Below are experts of layer 4 (counted from 0) of a mixture-of-experts language model. Rows are named router (the router's row for the expert) and show model dimensions 0-95. Each number is 500 + 40 x the weight over its row's rms, rounded and kept within 0 to 999. Numbers have three digits each.
After each expert's rows: "comes before" lists some tokens at least twice as common just after its tokens as in all text. This comes from a sample of Wikipedia text that the model never trained on. Tokens count by the router's weight.

# expert 47
router:484546514496474536463539500532514480462461486482497496517430541448579438532565437517475538468462534444510594496527442537470562488474432512499468512463514490505447563471501485472568577475536457537482538482529548498529477537437473551548482472461443481604447473489509515520527529502579451456
comes before: " ", " S", " M", " —", " D", " \""

# expert 31
router:420488537561455550466576541537515512480493498457503474501414531514507404530500429534526531443466526501624581508486573536488557478453465483497540474493524440514460457553540503476545481465511479474511546438503540516523440513481456527532481451450512435530470512489496486507517543516564482468
comes before: " ", " S", " s", " B", " first", " P"

# expert 44
router:518518472481423512472515476499493503482527499490537468495440489412442433491544540545556471500444523495578578533398471539530503513461508466493512534497473496522412495536543512525560486570565451565490530484546532497487479461460434455528460440481531475510497447526529550513536501605526464511
comes before: " ", "ctor", " to", "ct", "g", "cted"

# expert 52
router:558477507541503551433501540474548453467491462500532485455464528435565399482575458466544496483563505484467514560478508511516520463512487555471501517504548524498459594587473484537463479521490482531468497527521589527462433441496433492528487483455459466571458462484481507491542563522555444526
comes before: "1", "2", "S", "N", "3", "\\"

# expert 57
router:554476491531362520483507466576514487481461505494493486479517480526524444532509538520522497523500588440499581581512538500427552472442467494441460548486479500481456542529475541502533481569519493518454550419509505522501424482404479518540471501476477482530457490485500526557528527562537509443
comes before: "9", "0", "8", "7", "5", "6"

# expert 21
router:473527527518515514491511505509562483499525581483472472443436525531537387576508445496526521448473475428498526568474556498471618494445473557501532518520464505463446517565456558498497478528486509536464540469458471496537438449482495523587428501467478529517486494476505595495501497527554496504
comes before: " |", "0", "1", "2", "9", "8"

# expert 19
router:533497493540441532435529441538562477451502580521526480461493467460532502543502470506555489475438494513505511529514486532410553510504463571482487531452398441585426507507545527513538433499552501489490516484538570580476462469506492509512492469475465434589435520481474500527553536513505464519
comes before: " the", " a", " in", " to", " by", " and"

# expert 10
router:477448593536479584440536420529503430514503496526485499459459558521530425499499450543468535463491470505527564552434501475497551502481457508471515538462519451525479516515531548520554475518554461511468527497529564539430488521470459437505497462479473537527495553491376564454517515533513453527
comes before: " ", " and", " the", " s", " a", " m"

# expert 33
router:483519515526449494496494490506472476467521505452506503484487556422560425547532444453531509460550551527484482641509529481509511508472507553490528492502494470463400544574494576496474494582495481562441498465522573532489398485513487512540498470498431546552524466484502471516543483482537467470
comes before: " |", "%", "0", " |\n", "3", "8"

# expert 9
router:480531560550458477515497444491532425504521566487508488495443570451525429565514501415518483403461542437529545545496507510497546514416521555550507496536450466514423532520506507472554526545515489582524486418500557499533473490508460515549489416473478567518491491466488510507517449501528468518
comes before: " ", "3", "|", "5", " +", " cent"

# expert 15
router:556522609513408526485504425536526430475523565488528495454491486488547363536562467460513537431460502467565471541455445494458548474488459487490513524509478495487497534511505548496519520538496495565481499516532520507511486476522491537510416493396478502535490484480518510455515502577538533449
comes before: "|", "|---|---|---|---", "|\n", "ment", "ed", "t"

# expert 40
router:512518519520436530482548485494524474463472535491529427434460505460560434530560457475552569472522522478481536563485521513445547484445483531419537518499534443422433574579510531511544489548517497550458542489493536503533458490467459464494453450436464512539507527491526566483544530542580473519
comes before: "0", " |", "9", "8", ".", "5"

# expert 20
router:520468474560419565439526430512508530467536581486554470476458492505543433530522433453537511432490505512535488513456585540458562475475439527496482515450474404546517473509505516550570478499577502499518512529566535515482483483508476476494484505490489457601453501472475488458495529495542421523
comes before: " the", " a", " be", " s", " m", " p"

# expert 49
router:432527511488407502452554466533534422493512473482540446476454578390504457591586467529537529472526579514548513532448476523504508440445508496479538528478471462520448530545495505480542512587493507474488439480505539528537506499506505506489489465523518508550434519499509545459509536479568452454
comes before: " ", " |", ";", " |\n", " —", "A"

# expert 4
router:492503456483481537509517453512505480510543531449557503481494509453565535524492467464619521484474546455549555485512502532387504484469490522557513566497467438556450498575501612558507501535569484477454482486480511496583441491484462440500482467468474493533469518456445523493482442568514497506
comes before: " of", ",", " and", " in", "ous", "."

# expert 39
router:512564514455452512462554462598564519478454497507542477428409503495485484601530440483585528419504486517514516481492509541459485518464493483523529569464562487494498554519534573512522509499565539538462500459479529538444477488483513464434453497442478439521426509510522476499498508545563470488
comes before: ",", " of", " (", " and", "\n", " in"

# expert 32
router:444529507497492574453534483485499450440538543510519495512439492467510459515501464430559554454457494480521574471498517517520485522468467571524502627476482503477429489505494528539583584468529441514441525490501479513496465480569485500478466404478459478526519458507454562489587541506526461524
comes before: " ", "\n", "y", " R", " S", " —"

# expert 56
router:473568477555463500480523505517507468462502621400516484503470596437485464504537505511541488532539543499502471514499481500438496473473458521506479527444469442502477505530552570449507454465561487535540518493586576555475407478481433528540505467408476470540515480491493543544500496503512475497
comes before: " the", " a", " his", " an", " he", " be"

# expert 14
router:530517533497496595426505476493539464455499553483493464494462516504493509480572477462475562440520508450481594566511518502452524505516420536494509487459556504469426528506541495500605488490534435490449542530483481539476447500438470410550495474416494461543469530511544538491507564508558496521
comes before: " the", " ", " The", " M", " B", " A"

# expert 3
router:523445484523487561475507441505492518451503582505497471474457556493530477545569431510525477483477488469579576544500472504445481434516443538498522538485433466474451551573517477506560487563494417617504463465486527523491447496481530492512470482459467522521409586487524502526502523504535535513
comes before: "-", "|", "==", " The", "===", "The"

# expert 29
router:477496532545423554484540483482530437481502555459530453441473514439559459555564465471514550439528537488503530546482496539430562499438503528427529534486508436457443547536498543507535479507519477559458489465498557521541452475487458474495458473448444521583450522490528572498534524553567481502
comes before: " the", "1", "2", " a", " his", "mer"

# expert 27
router:533534560471422569474552481483518473464508565501510420426475533454614462518548487457504569468484503512499498554470517492443537537457499488445523549474473439512453520575471586494475485534526458594439512476509503517511468523427435503534461501499474527538486506493512533510528526534553461469
comes before: ",", " of", ".", " and", " (", "\n"

# expert 35
router:495460476496520536516521479560490510461505505409494466471481466487572484558506496471552503469480574459487506564474560536476529476441489581451491600452467410567456490565508560571565487594491514509475470480525514520469486491539429547490489464471507424556462503486465511493518472476521461489
comes before: "s", "ed", "ly", " of", "ut", " in"

# expert 17
router:465498527503506533500524488502502495426532514509522405443436534487526472585489439462532548515504485516479557577510457493470525509483430572495536463481482472507511580565571584493511542517523466505433518530456521504547494515520484443490407498481535436521458503483466592462528573468509517452
comes before: ",", "a", " (", "\n", "'s", "ia"

# expert 6
router:487498564561478550480541480493523498451566515457553469473511478464524421509554470459487520468477524509526572506419471539515528516470501514407486501486465389484485504566561525508530499514476550534446487497534579489539429499419448518573494519461481445564464557486519475553537535517524466488
comes before: "1", "2", "3", "4", "5", "6"

# expert 37
router:512479498543417528408547519519531441497499502535533496497480524431541405518633510566533467471455569412519519528486502505430532434479448484496481558521544504479434547532488512461524492534516512503466533483516489494506479491438477530506500425493458533558498524463519555489505478526556432502
comes before: "0", " |", "9", "1", "–", "8"